config.toml
norm = "rmsnorm"
norm_eps = 1e-05
rope_theta = 10000.0
Below are experts of layer 4 (counted from 0) of a mixture-of-experts language model. Rows are named router (the router's row for the expert) and show model dimensions 0-255. Each number is 50 + 12 x the weight over its row's rms, rounded and kept within 0 to 99.
After each expert's rows: "comes after" lists some tokens at least twice as common just before its tokens as in all text. This comes from a sample of Wikipedia text that the model never trained on. Tokens count by the router's weight.

# expert 24
router:31 48 37 52 44 47 32 62 29 53 36 52 57 51 56 44 35 55 44 35 38 15 55 52 38 57 61 39 51 45 37 68 53 45 34 47 40 55 57 35 67 48 58 59 37 51 36 62 45 54 41 38 56 59 50 69 36 59 63 45 61 58 38 45 59 44 58 43 37 36 52 35 55 64 30 53 56 23 54 55 71 51 53 57 39 39 44 56 54 50 47 40 57 63 46 71 21 56 61 39 53 74 56 69 62 41 46 41 56 79 49 67 45 34 42 48 68 47 69 38 47 51 46 50 32 42 51 55 50 48 40 37 39 40 43 43 38 36 64 56 53 51 46 37 47 66 50 40 49 49 62 70 47 26 62 53 61 56 65 51 32 40 52 27 52 31 49 51 49 53 27 72 46 72 70 57 67 52 65 56 71 52 52 34 57 64 58 53 46 30 42 32 62 68 72 29 36 44 37 39 68 57 54 63 43 33 46 39 59 29 28 44 46 39 52 67 47 78 58 45 59 62 73 59 56 38 63 21 57 38 32 62 41 65 37 40 39 36 53 73 75 42 62 37 49 51 38 43 42 36 43 54 52 47 48 55
comes after: " S", "| ", " R", "S", " (", "\n"

# expert 52
router:52 56 48 54 43 34 18 49 41 72 42 84 57 49 32 35 36 57 26 26 46 53 61 21 45 75 57 44 54 78 46 66 59 52 42 40 44 48 59 44 54 27 48 56 51 47 37 58 54 53 44 36 67 54 52 57 29 42 52 51 60 51 51 47 55 51 49 56 45 45 54 45 53 40 37 66 66 42 41 48 69 58 66 57 50 34 31 59 36 33 55 42 58 43 50 62 33 60 64 63 48 41 24 68 47 29 52 36 58 67 54 45 56 50 38 50 56 55 53 53 40 51 47 41 21 26 63 54 32 35 32 63 39 40 39 58 54 46 52 42 55 47 41 13 35 43 62 43 61 55 52 48 57 51 58 61 70 21 66 59 50 32 50 35 68 26 42 55 74 57 39 62 68 70 68 60 52 58 48 54 54 31 60 47 52 60 51 59 45 42 29 65 69 50 42 40 60 45 39 40 63 65 48 73 37 53 35 51 39 32 53 40 47 39 64 48 52 62 37 39 62 46 49 50 72 48 43 42 45 42 51 52 44 47 52 73 46 61 63 67 67 45 63 42 53 47 29 45 39 38 24 45 64 56 40 55
comes after: "2", "1", "–", " / (", "9", "93"

# expert 64
router:33 48 44 52 41 37 27 45 43 54 47 70 50 36 37 43 48 47 23 35 34 44 48 30 42 78 63 38 46 51 32 63 53 30 46 51 31 54 57 58 46 40 60 58 47 69 45 60 62 44 42 49 59 63 50 49 42 55 61 69 48 55 59 55 56 47 70 64 57 33 54 36 51 44 35 56 60 48 36 56 54 54 52 56 41 49 58 64 43 33 64 42 44 67 37 56 48 61 60 49 51 51 42 64 38 29 52 43 42 67 48 59 68 32 42 56 65 60 65 52 28 57 34 51 35 30 69 34 46 37 53 48 48 10 44 37 43 51 60 46 66 41 40 33 44 53 67 30 50 50 54 44 53 46 69 53 54 39 58 40 38 44 41 28 62 29 43 63 69 44 45 66 64 77 78 61 56 59 58 54 57 33 69 34 59 62 42 56 40 37 28 52 75 44 51 42 39 41 39 49 64 72 47 79 39 61 35 39 49 27 60 53 54 37 56 61 54 76 45 57 59 60 56 60 68 31 60 47 55 26 60 65 50 45 47 50 27 35 50 50 67 45 63 62 65 32 42 39 45 36 36 60 57 49 48 51
comes after: "–", " |", "|", "; ", " | ", "|  |"

# expert 29
router:43 61 50 43 51 50 36 60 41 61 46 52 50 42 35 44 37 51 41 24 44 60 56 45 55 67 41 53 37 60 33 77 42 31 41 47 47 57 64 46 54 30 40 71 52 50 29 68 56 68 48 36 53 65 52 50 33 60 35 60 46 49 56 41 58 32 47 45 37 51 75 28 56 55 36 65 59 44 48 38 62 42 69 40 56 41 42 53 38 27 66 50 58 59 53 65 23 55 74 36 36 65 46 47 58 50 44 49 55 65 57 51 41 37 42 56 78 54 73 24 41 49 47 38 41 37 54 61 14 42 34 45 40 33 37 47 55 38 55 61 52 55 45 32 23 51 46 53 47 50 65 70 49 37 64 54 61 55 47 48 41 29 59 30 49 54 49 48 69 38 40 70 64 69 67 50 66 75 50 58 68 40 59 45 46 51 37 39 35 46 45 54 84 55 59 53 39 51 36 29 46 65 61 49 48 52 32 51 49 33 43 43 47 34 51 74 52 54 47 45 64 51 57 61 53 43 49 25 59 50 39 72 44 72 57 60 25 48 45 66 58 40 58 52 63 39 47 38 53 55 39 63 59 60 29 40
comes after: " Sh", " B", " N", " J", " K", " Har"

# expert 42
router:60 53 38 73 26 37 56 56 38 60 30 47 64 42 43 28 53 52 47 56 53 20 66 43 42 75 63 32 53 52 56 61 58 39 20 46 51 66 71 35 38 35 48 57 55 61 48 47 61 61 32 50 40 68 35 48 41 50 58 46 63 52 22 47 54 44 33 33 36 33 59 40 69 55 29 45 53 61 57 42 53 61 48 77 61 59 54 63 46 53 67 46 46 65 21 66 43 52 52 27 57 51 32 47 45 32 27 39 51 60 54 67 55 49 50 46 60 36 63 27 39 65 45 49 48 47 50 61 23 51 29 45 49 42 56 39 63 41 44 49 44 36 42 43 51 58 48 42 57 63 53 73 38 46 59 55 80 44 77 56 39 48 72 44 45 54 50 73 48 43 39 54 54 51 73 68 43 56 59 65 61 54 56 31 56 73 50 40 27 36 41 64 69 53 76 38 48 40 37 48 68 65 43 68 35 46 34 53 53 49 56 47 37 50 53 59 50 72 63 46 56 34 52 48 46 49 50 32 51 55 43 46 61 46 54 46 32 48 31 55 63 28 61 43 53 50 41 39 48 35 62 64 44 42 44 60
comes after: " s", " p", " c", " ch", " the", " re"

# expert 9
router:51 56 32 56 43 46 37 48 48 52 48 51 58 38 55 37 34 56 34 20 40 31 49 54 46 67 66 46 52 65 44 51 44 33 34 52 47 40 62 42 55 41 55 70 37 57 41 54 49 65 38 44 54 68 49 63 17 48 47 64 59 65 40 37 50 38 44 43 47 46 57 46 58 70 50 69 55 33 58 34 76 59 55 60 43 46 45 62 47 40 71 56 63 72 57 69 23 58 54 35 39 68 40 56 50 46 45 45 53 83 62 51 52 55 50 59 66 52 82 17 39 61 48 56 46 36 56 39 46 67 22 42 33 38 54 33 56 52 60 48 48 40 55 19 49 57 61 48 50 52 59 58 44 26 56 49 62 41 55 45 41 27 54 36 57 43 48 53 60 45 39 75 62 71 85 61 45 61 52 53 59 44 50 40 60 68 49 37 46 45 40 42 62 67 54 34 42 53 55 42 43 71 46 56 49 42 40 37 53 39 42 51 43 30 69 60 65 61 54 57 69 58 60 70 45 47 44 27 48 36 34 66 35 47 40 56 36 42 47 58 58 31 64 39 58 34 51 27 56 43 51 65 55 69 51 37
comes after: " D", " H", " L", " S", " R", " E"

# expert 26
router:48 49 52 63 28 40 33 58 43 58 60 78 62 34 44 56 43 52 44 31 36 47 48 18 43 72 68 42 47 56 31 63 58 34 22 56 30 56 69 51 48 42 53 64 51 58 37 48 53 66 32 52 69 64 42 58 41 55 54 59 59 50 58 52 56 42 41 60 51 23 61 32 44 50 44 65 48 48 39 42 75 54 48 56 57 36 46 56 54 34 64 39 67 57 47 72 39 58 69 38 64 42 40 71 46 40 49 39 57 68 57 67 71 43 35 60 53 50 61 25 39 50 34 57 26 42 69 53 41 44 45 56 38 32 45 43 51 34 56 48 63 37 39 32 50 51 68 47 67 64 51 49 56 39 75 59 53 37 62 43 44 31 57 32 63 39 48 64 82 55 45 69 59 69 86 65 48 70 46 54 74 37 62 40 52 69 45 48 49 37 27 51 65 47 56 46 46 34 43 33 63 71 45 60 37 48 44 48 50 38 57 43 53 50 60 53 63 63 56 51 69 60 45 58 50 37 42 50 35 49 39 58 43 52 58 56 24 52 51 49 59 29 54 52 54 48 54 43 36 50 39 51 66 67 46 50
comes after: "2", "1", " in the", " in", " was", " the"

# expert 36
router:64 50 52 60 33 23 36 66 33 53 44 70 50 50 42 34 49 54 36 35 47 46 56 30 36 69 51 41 46 60 45 54 50 38 40 56 37 50 68 59 55 33 50 60 64 70 23 46 66 44 36 53 66 54 32 61 34 47 57 69 63 58 42 43 61 40 43 40 39 22 50 33 47 51 26 60 46 55 57 36 56 49 58 50 51 50 36 69 38 40 45 46 65 52 47 64 26 62 53 43 40 50 32 45 51 38 54 18 51 65 56 70 55 37 54 66 67 47 54 33 48 72 32 54 44 32 71 51 30 41 44 54 41 38 47 49 74 39 46 59 51 33 36 39 47 47 51 46 62 65 49 58 47 29 71 55 66 45 56 50 49 27 67 38 79 45 53 58 58 57 48 65 51 61 66 49 42 60 63 61 57 38 63 29 54 68 39 34 40 49 48 54 53 42 52 37 49 50 49 36 75 67 51 69 37 53 52 53 58 31 45 43 53 35 65 39 63 54 56 28 78 33 56 46 64 51 61 34 39 49 48 65 45 43 50 72 48 48 33 73 52 26 70 46 46 39 50 44 44 35 36 50 50 63 34 41
comes after: "1", "2", "8", "9", "6", "7"

# expert 16
router:48 51 40 55 33 30 47 51 54 54 39 66 55 47 52 45 44 59 38 33 44 41 58 33 37 80 64 41 48 38 44 37 60 33 44 47 35 77 54 52 61 49 54 42 53 85 45 54 48 57 26 46 42 69 33 46 44 53 71 65 48 49 40 36 45 55 45 45 47 21 51 28 63 57 34 44 53 43 64 33 70 54 63 54 56 45 37 53 61 49 73 43 52 57 14 52 33 55 61 42 43 60 40 58 50 55 41 37 55 63 62 71 71 50 43 74 58 37 55 37 31 56 51 45 34 50 69 51 49 50 47 46 31 18 48 41 59 36 61 48 64 32 39 38 53 57 55 42 46 40 51 62 46 47 59 59 50 48 63 45 53 45 58 52 51 25 43 60 64 39 39 50 40 58 65 60 62 68 62 58 78 33 55 32 63 67 56 40 25 30 38 63 65 70 43 32 54 36 60 42 70 82 67 61 51 36 29 36 57 53 49 52 37 44 68 48 60 55 52 39 55 42 71 55 49 52 61 42 48 46 40 48 35 48 49 37 41 39 32 39 41 28 52 53 63 42 42 44 36 41 48 72 52 51 52 64
comes after: " v", " d", " p", " P", "–", " t"

# expert 19
router:34 40 45 59 42 39 31 57 40 53 40 48 73 48 43 45 47 46 36 33 40 41 47 26 50 74 57 37 51 53 28 56 42 30 38 57 41 45 73 45 51 41 45 64 44 48 45 52 48 71 31 38 61 61 47 51 29 56 45 47 42 53 54 39 53 51 51 39 38 42 62 51 53 52 36 39 53 24 39 43 65 56 54 43 48 43 45 46 38 38 60 61 65 48 49 56 35 61 76 43 46 78 43 61 60 53 39 44 61 68 61 57 53 33 46 49 53 57 66 26 50 44 45 41 44 48 55 62 18 47 43 51 55 19 39 47 40 35 43 52 76 51 54 24 35 55 49 38 35 46 68 53 35 36 63 49 73 43 62 39 57 36 61 32 54 43 59 78 62 38 37 48 47 62 58 55 60 70 52 51 76 38 60 14 55 68 45 43 46 36 43 48 61 64 42 50 29 37 49 50 59 73 48 61 54 45 37 36 50 33 43 50 49 45 52 66 55 73 38 61 64 53 63 55 52 42 53 27 56 31 46 51 39 60 51 44 30 27 38 57 68 33 62 40 59 43 35 43 49 39 28 69 57 55 34 70
comes after: " W", " K", " Y", " w", " T", "W"

# expert 35
router:57 49 28 49 23 19 44 52 46 44 39 58 54 25 52 40 46 56 24 14 42 34 61 46 33 87 50 52 49 54 61 53 54 39 48 48 32 64 61 38 59 45 55 70 62 70 36 62 67 59 33 55 45 61 48 54 36 55 66 57 68 53 29 49 65 48 56 39 44 27 52 51 52 54 33 49 64 52 47 45 47 51 61 72 49 57 39 64 32 37 56 43 55 83 36 55 47 43 50 42 42 46 55 55 58 34 61 39 57 60 57 42 56 51 49 57 62 48 52 34 32 62 24 58 35 38 63 41 43 50 52 51 45 18 58 42 58 36 49 58 62 40 36 43 33 62 55 37 58 43 53 48 44 45 69 43 69 47 69 48 34 41 57 38 50 45 43 58 62 34 43 67 75 60 69 73 35 57 53 58 57 56 59 22 58 66 57 33 53 30 29 58 64 50 41 41 60 56 39 42 69 70 45 62 50 48 43 56 60 50 49 48 41 47 66 53 54 59 54 43 68 38 57 51 61 58 57 43 36 53 66 57 44 51 40 64 45 47 38 53 48 25 67 53 55 53 47 30 55 35 35 56 38 58 24 66
comes after: ".", ",", "%", " ", "6", "^{"

# expert 69
router:49 40 48 43 36 48 26 43 52 55 49 79 45 60 48 36 49 56 40 31 45 40 46 29 44 70 67 51 49 54 26 52 61 36 50 51 39 49 69 55 46 30 47 55 44 71 49 54 58 62 39 45 63 66 51 57 34 53 50 54 54 53 48 49 67 51 56 44 36 47 58 45 66 48 10 62 47 41 53 40 60 56 52 52 51 48 49 54 60 43 38 53 59 51 43 62 41 55 51 41 59 61 30 62 46 35 33 31 54 73 74 59 53 25 45 38 53 60 55 44 39 68 41 44 33 32 65 66 41 37 35 57 55 19 38 52 47 25 58 53 58 47 50 26 47 49 69 44 54 42 52 87 41 35 65 58 58 27 59 42 53 31 46 31 63 48 59 45 58 40 44 75 50 61 77 53 61 62 57 57 53 43 75 31 52 64 36 50 34 49 36 52 69 55 60 45 47 41 44 37 65 78 51 71 43 48 33 50 60 22 54 53 47 44 46 63 69 50 61 55 67 38 69 53 53 46 61 50 52 30 46 63 41 43 38 56 38 43 41 74 44 37 68 46 64 30 62 42 44 45 36 53 65 60 39 53
comes after: " |", "1", "2", " Bl", " |  |", " St"

# expert 28
router:53 41 49 45 28 33 19 58 40 63 25 58 57 36 45 34 43 46 39 19 44 49 63 23 44 69 45 43 50 55 48 63 61 24 41 53 42 60 57 52 51 21 47 48 60 62 43 50 58 53 46 38 56 67 44 47 38 34 58 63 46 46 49 39 57 39 64 57 42 51 66 43 63 52 42 64 61 36 51 39 62 50 55 56 50 45 42 55 33 30 63 51 43 55 39 53 31 38 68 48 51 56 50 63 51 26 41 45 53 68 40 62 40 34 31 61 66 50 59 45 37 61 40 32 17 39 62 50 30 41 44 53 20 37 50 49 45 31 53 60 60 64 35 36 39 54 59 38 43 56 70 59 37 56 62 54 58 30 71 40 44 27 53 41 54 28 46 51 66 53 43 59 63 57 53 74 67 59 51 51 50 55 58 53 77 43 48 55 47 38 27 53 56 62 44 25 42 35 43 38 49 75 47 64 47 47 45 46 43 38 41 36 42 36 57 66 49 61 41 50 54 64 60 52 63 43 57 24 47 39 46 48 46 45 55 63 35 40 64 63 49 38 84 50 67 40 48 42 37 30 30 45 59 69 48 61
comes after: "1", "2", "-", ":", ",", " (age "

# expert 70
router:36 65 39 58 31 47 51 50 09 64 37 51 58 48 28 34 42 76 49 44 37 40 62 46 29 69 59 46 64 70 54 62 64 53 37 50 32 61 46 40 53 41 54 51 46 45 29 50 50 64 44 49 63 55 53 59 48 51 65 44 66 66 43 34 46 46 33 37 49 40 54 48 55 69 47 65 61 44 51 28 73 62 60 60 54 45 35 55 39 37 75 39 67 61 52 66 35 67 66 42 45 47 28 48 53 48 53 38 52 63 57 57 49 51 45 56 60 39 47 26 49 54 49 34 44 40 58 65 35 46 23 23 41 33 52 49 55 35 61 45 57 48 45 40 32 57 39 54 55 50 48 46 45 48 40 59 69 51 82 63 49 55 74 33 69 55 46 62 60 50 40 55 52 66 72 62 46 53 57 40 66 40 39 47 57 69 63 46 32 42 30 52 55 66 59 27 51 50 43 28 58 61 51 54 52 40 36 48 40 40 33 47 51 44 58 51 57 77 63 24 79 43 70 56 81 41 64 31 61 51 42 47 38 55 52 65 42 52 47 63 68 37 64 33 53 50 39 50 39 43 51 64 52 51 47 53
comes after: ".", "==", " ==", " =", "===", "\n"

# expert 54
router:41 61 38 44 43 43 49 68 43 63 44 59 60 44 46 38 45 67 31 36 36 36 53 47 47 68 51 43 42 45 42 46 54 33 30 43 37 51 60 41 67 38 67 70 41 38 29 68 49 57 39 40 66 55 61 57 45 63 70 50 63 57 42 50 53 35 46 42 51 31 68 46 49 58 32 56 57 32 41 55 55 52 67 54 38 43 53 46 55 36 63 41 65 55 44 73 39 67 57 47 54 57 34 58 66 40 35 22 48 70 79 47 49 46 29 39 55 60 49 35 46 46 43 38 32 33 49 64 38 39 41 44 62 33 44 39 47 50 66 62 59 46 56 29 48 57 59 46 52 52 46 45 47 30 57 48 58 49 65 56 36 32 60 43 68 47 54 57 63 43 27 80 59 68 70 64 66 57 48 57 80 42 59 22 55 67 53 47 55 32 25 57 78 59 54 32 46 48 55 47 68 60 57 52 44 34 36 37 56 33 54 48 39 34 77 44 56 61 59 58 63 47 58 56 49 24 72 40 53 39 41 43 29 49 46 73 40 30 49 66 66 38 43 44 53 26 32 53 45 53 41 52 50 61 44 61
comes after: " | ", "| ", ", ", " (", " F", " in "

# expert 53
router:61 68 42 60 38 40 51 57 49 58 40 66 66 53 44 30 50 60 39 43 61 47 49 36 37 63 50 49 71 71 47 62 47 43 27 42 43 66 67 28 67 48 63 42 56 65 39 49 43 47 40 44 45 57 39 60 47 47 72 60 56 59 32 29 57 48 46 41 33 39 51 48 55 61 38 41 52 55 60 28 56 64 64 51 58 47 40 78 46 45 47 55 55 49 44 45 17 58 66 43 45 41 24 54 54 47 48 52 69 57 61 68 57 49 53 61 55 41 56 36 44 54 51 52 29 44 74 58 28 32 43 36 46 15 55 45 75 27 53 46 55 38 49 49 52 48 48 49 52 41 73 76 47 53 42 62 53 54 74 52 56 41 70 50 49 49 42 46 54 37 29 66 47 76 62 68 58 56 56 58 60 26 60 42 62 56 65 48 24 31 37 48 62 79 63 34 49 33 43 34 70 82 59 57 45 42 33 53 61 42 35 38 40 43 69 70 64 46 47 43 62 38 75 57 55 42 53 35 52 44 63 55 46 44 50 59 48 45 39 61 50 37 55 51 59 47 51 34 46 34 38 47 65 49 51 73
comes after: "-", ")", " un", "-b", "-c", "-l"

# expert 79
router:42 35 52 67 40 30 42 60 38 55 44 53 53 46 48 44 35 45 24 45 54 42 43 29 49 75 70 43 55 46 45 47 66 53 46 56 37 64 78 51 39 37 46 58 59 72 45 55 60 59 43 54 62 66 29 57 45 70 46 47 56 65 32 42 53 50 48 45 43 34 53 54 42 39 43 53 67 49 46 43 51 53 46 47 50 44 41 69 38 41 49 42 54 53 40 58 30 75 62 52 47 53 28 60 54 44 19 32 75 68 51 72 51 29 48 60 56 47 68 34 36 59 26 43 48 55 49 56 27 56 47 45 51 19 47 51 49 37 61 60 60 45 48 32 43 46 50 51 46 60 53 51 45 37 47 54 60 39 72 50 54 36 68 30 50 35 33 72 71 41 53 47 58 55 78 62 53 60 58 60 53 45 60 18 48 62 44 48 38 51 56 52 82 58 74 52 58 29 39 41 66 78 51 57 49 48 48 36 45 42 48 37 51 53 56 53 71 77 53 55 56 40 55 66 51 40 62 35 54 32 37 42 38 59 42 69 18 48 39 53 67 36 50 48 58 59 51 29 36 44 30 53 66 42 41 59
comes after: " w", " g", " b", " t", " th", " sh"

# expert 59
router:35 51 32 46 52 38 39 55 41 70 54 51 54 39 47 57 26 44 45 38 36 44 69 40 48 66 63 43 46 51 41 63 61 32 50 42 33 62 69 52 51 36 63 61 47 54 39 47 62 56 39 24 55 66 59 54 42 81 55 55 52 51 39 33 59 54 47 51 48 50 62 38 60 58 42 66 59 28 54 30 94 53 62 46 40 45 56 58 55 41 83 30 58 54 30 62 30 55 60 38 46 59 42 71 66 48 35 51 43 65 59 68 55 39 34 62 60 53 76 44 48 49 30 50 23 39 51 58 40 38 42 52 36 31 34 39 76 45 60 52 61 44 40 36 39 49 52 53 43 54 58 61 41 37 57 58 52 56 55 66 33 33 70 34 66 35 42 59 64 56 41 54 48 66 62 56 53 76 51 59 67 37 66 38 55 56 56 39 39 37 38 46 59 66 54 48 46 54 50 43 68 67 62 55 49 42 35 30 59 38 47 45 40 47 53 56 40 74 52 37 62 52 69 60 58 32 64 35 48 30 31 57 43 69 56 43 38 30 41 57 67 32 62 42 41 37 48 41 37 50 34 55 61 59 53 63
comes after: " N", " K", " B", " (", " n", " \""

# expert 48
router:59 68 41 65 33 40 37 63 38 61 31 48 62 35 49 31 49 71 31 44 46 21 63 43 36 58 59 37 53 60 57 50 61 40 15 41 24 60 52 39 57 48 62 59 58 62 30 50 54 61 32 44 39 63 47 55 35 56 77 53 68 43 18 38 47 44 46 50 42 30 66 44 48 54 34 56 53 58 49 40 62 59 45 68 62 47 57 64 48 46 58 38 46 72 35 65 35 53 59 34 31 58 46 50 54 34 31 41 61 51 56 61 50 39 41 42 48 34 55 39 30 71 50 43 38 44 60 60 32 57 40 38 46 44 64 56 75 58 52 46 48 40 50 34 55 68 54 37 52 54 51 65 42 55 57 58 62 55 72 55 40 53 65 51 53 42 46 70 52 35 37 55 55 46 54 74 61 73 76 64 72 54 49 40 75 74 63 39 31 29 33 50 51 58 66 26 63 47 44 50 53 66 36 57 40 41 43 38 54 52 47 43 24 42 49 49 70 77 51 34 53 43 43 69 66 48 51 35 52 45 54 54 50 48 43 47 39 54 48 44 53 28 66 41 59 51 51 38 38 38 52 67 54 56 49 64
comes after: " s", " c", " p", " m", " re", " ex"

# expert 65
router:47 56 38 41 53 42 47 59 37 69 36 49 73 55 42 43 22 65 41 41 35 21 57 50 41 67 55 37 73 67 48 53 64 34 44 52 52 67 65 45 59 43 68 62 65 44 36 62 44 57 42 39 49 58 44 63 43 48 65 57 61 51 19 36 32 37 47 38 48 50 60 43 64 60 48 68 61 29 53 42 72 51 61 50 52 32 63 64 47 48 62 30 68 72 39 62 29 59 48 57 41 46 42 47 53 44 38 49 58 67 49 65 52 48 40 58 49 32 65 40 45 56 44 40 41 43 63 49 45 46 42 45 38 39 53 43 76 44 70 61 50 52 36 30 30 46 42 51 52 55 43 62 51 45 50 61 54 54 75 64 39 42 67 46 60 41 42 40 56 44 37 70 46 51 71 69 51 66 75 50 58 41 45 38 53 65 70 57 32 39 37 39 61 76 51 23 49 52 54 44 52 56 55 57 50 44 39 29 58 40 35 34 39 38 58 56 41 79 52 22 55 46 63 55 62 39 56 18 53 44 41 45 43 57 44 56 20 53 50 62 65 21 56 31 48 53 39 51 46 51 37 62 59 63 55 61
comes after: "\n\n", " (", " \"", " Al", "\n", "-"

# expert 57
router:41 38 38 44 47 41 43 39 51 53 46 63 52 45 50 42 47 45 42 48 40 24 45 36 28 58 86 39 48 49 46 65 42 25 42 37 39 46 60 61 44 48 47 55 41 70 39 43 60 51 35 52 61 66 41 60 45 61 45 54 38 66 51 51 52 39 65 48 42 45 49 42 49 47 08 45 50 40 46 41 72 60 51 60 34 32 45 65 56 52 50 45 70 67 23 62 26 54 61 46 56 65 27 65 58 44 19 27 72 64 50 68 56 44 50 57 64 38 52 36 26 48 37 45 49 49 48 57 35 50 52 42 44 22 41 48 56 32 54 48 57 35 33 39 47 60 55 49 49 56 63 63 47 53 70 48 62 32 66 41 42 59 59 30 45 29 48 65 57 45 40 66 54 64 65 67 52 51 55 62 56 50 72 23 59 71 52 46 42 24 44 52 49 60 60 28 38 46 55 54 52 66 64 76 39 34 44 43 67 29 43 59 48 56 48 59 48 69 57 51 62 47 59 56 71 46 60 48 50 41 52 52 37 61 43 47 42 44 42 67 65 32 56 50 59 35 47 46 33 32 52 56 66 47 35 80
comes after: " | ", " T", " ", " t", " C", "T"

# expert 43
router:41 53 35 65 45 32 46 61 46 64 43 65 60 37 49 29 53 63 48 41 53 52 46 51 48 67 66 47 59 50 31 51 70 34 35 53 41 56 71 44 53 24 56 50 39 52 40 56 59 46 39 38 61 57 48 42 31 64 52 56 45 58 37 44 51 28 58 48 35 44 54 45 62 55 40 61 63 40 67 40 83 53 56 48 55 48 46 57 53 42 56 44 64 66 49 75 32 47 61 34 42 70 28 60 40 30 46 44 45 57 57 67 51 44 44 50 61 53 63 42 40 59 49 46 37 50 64 51 52 56 43 50 36 45 53 43 73 40 77 51 59 44 66 41 55 47 48 43 49 58 49 52 44 41 59 59 64 35 63 71 39 38 46 32 70 56 56 60 63 51 26 76 51 37 63 42 53 71 42 50 65 50 57 41 70 83 46 39 24 41 33 38 65 66 51 14 45 39 58 51 58 75 40 50 44 52 31 41 52 41 36 34 33 33 60 57 60 61 57 46 82 44 44 65 45 52 61 39 50 44 47 64 35 48 47 56 34 39 46 47 39 36 76 50 68 26 44 26 25 42 52 63 48 62 50 40
comes after: "1", " L", " C", " Con", " G", " Br"

# expert 47
router:68 45 30 56 36 38 30 50 45 74 44 69 58 34 34 39 48 53 36 28 29 42 44 38 47 62 57 56 44 68 30 68 56 42 32 61 57 68 70 60 63 41 62 59 56 58 50 56 53 56 42 51 57 61 47 71 39 70 56 66 56 52 40 43 48 38 57 43 47 36 64 51 41 71 36 55 58 29 35 40 74 67 60 59 50 50 49 63 60 31 62 32 63 51 27 55 35 55 68 33 52 68 46 48 50 28 54 40 49 70 58 60 68 36 51 51 58 42 46 35 45 51 46 37 45 28 61 49 43 43 52 40 33 22 50 33 61 40 60 44 55 28 38 38 29 65 49 48 55 48 51 53 58 45 76 45 45 49 64 49 38 47 55 47 48 42 47 36 61 50 34 68 48 60 61 65 57 67 52 61 61 41 69 25 59 69 43 48 46 29 54 38 68 58 49 35 52 40 50 36 66 60 43 71 39 40 39 34 70 37 31 52 48 46 57 44 40 63 40 54 76 60 51 61 68 44 56 41 41 43 40 53 39 49 45 62 41 38 45 60 65 33 50 46 44 42 35 34 53 19 42 54 65 65 31 58
comes after: " A", " O", "A", " I", " U", " a"

# expert 56
router:47 47 44 56 51 36 49 48 54 66 49 62 39 47 53 43 54 54 44 32 35 42 49 48 38 73 84 44 52 56 35 51 63 40 44 61 36 57 48 45 64 36 63 53 52 55 33 39 50 41 45 47 60 50 48 60 24 62 59 57 49 53 35 54 62 41 72 37 50 33 53 41 64 51 39 65 58 36 59 36 74 54 68 47 57 48 48 67 60 55 62 31 60 56 38 70 20 71 42 36 48 73 51 71 61 44 42 35 39 70 62 58 65 32 31 50 83 60 74 32 40 61 46 44 38 40 48 60 49 48 33 43 39 31 34 42 59 28 55 67 65 36 47 15 46 55 60 49 45 48 55 70 42 45 60 54 62 46 60 45 32 50 51 34 62 39 52 63 51 48 32 64 40 54 63 56 54 58 48 54 55 35 54 34 45 70 59 54 50 51 39 38 61 56 55 35 40 47 62 28 66 65 55 53 41 43 10 30 53 40 44 55 56 51 76 58 59 65 53 51 73 42 77 56 59 58 69 34 63 34 39 49 43 53 35 36 46 39 41 50 60 37 52 34 57 48 48 45 47 56 49 66 58 49 52 62
comes after: " D", " |", " V", " L", " d", " G"

# expert 12
router:51 50 28 46 33 31 48 47 49 63 37 64 68 46 43 34 43 46 49 39 40 29 43 45 41 63 49 44 42 42 39 56 56 18 36 57 38 63 59 51 51 23 54 61 46 56 47 54 53 66 29 47 51 59 26 35 23 45 52 53 57 74 46 46 66 43 70 41 44 42 71 42 64 68 25 54 58 43 65 40 73 54 57 61 41 41 50 50 60 43 68 52 40 62 30 55 30 46 68 30 42 72 51 61 55 47 33 38 46 51 66 58 49 54 42 61 70 40 70 36 39 60 39 40 40 36 62 45 33 38 42 44 38 22 42 46 48 26 57 62 61 34 42 35 44 57 54 35 34 41 45 61 42 51 63 51 58 46 63 36 28 28 57 41 57 42 61 53 59 39 48 57 49 50 46 48 59 65 56 61 57 57 64 30 60 52 43 42 47 33 45 42 63 60 42 28 45 39 59 47 51 72 52 70 48 39 43 57 58 41 25 51 47 28 64 79 42 71 55 54 65 53 63 50 66 42 46 34 46 49 52 53 44 53 46 45 35 37 33 50 49 21 54 34 62 53 47 46 42 32 46 57 55 62 23 70
comes after: " Ch", " T", "\n", " E", " ch", "1"

# expert 0
router:55 50 36 45 42 33 41 66 52 55 29 71 56 50 45 41 27 64 48 26 51 45 65 53 36 57 48 48 57 56 49 64 56 25 45 47 43 59 56 48 59 41 52 57 57 44 28 52 64 41 38 42 49 64 49 46 37 41 59 49 41 55 21 37 62 46 63 45 42 55 61 52 65 45 39 55 65 53 51 45 59 57 68 69 47 51 57 78 50 51 58 44 68 60 25 44 33 55 69 44 42 63 51 65 45 27 43 26 42 70 51 59 59 60 33 61 67 37 51 51 30 67 45 29 27 44 57 36 49 47 53 36 38 25 48 56 53 27 42 53 47 36 50 44 36 54 56 36 46 33 64 77 49 58 74 73 65 50 61 56 29 26 54 36 45 53 40 58 51 39 41 76 60 61 45 63 58 51 56 60 48 40 55 45 50 68 46 53 47 36 33 54 66 62 51 33 28 49 43 22 70 66 49 53 58 35 28 36 54 35 43 41 46 48 59 76 57 59 43 58 75 45 60 42 62 30 48 26 60 35 44 44 37 65 43 56 49 49 53 72 41 35 49 43 62 41 42 34 49 44 31 47 45 47 41 67
comes after: " |", ")", "-", "\n", ";", "°"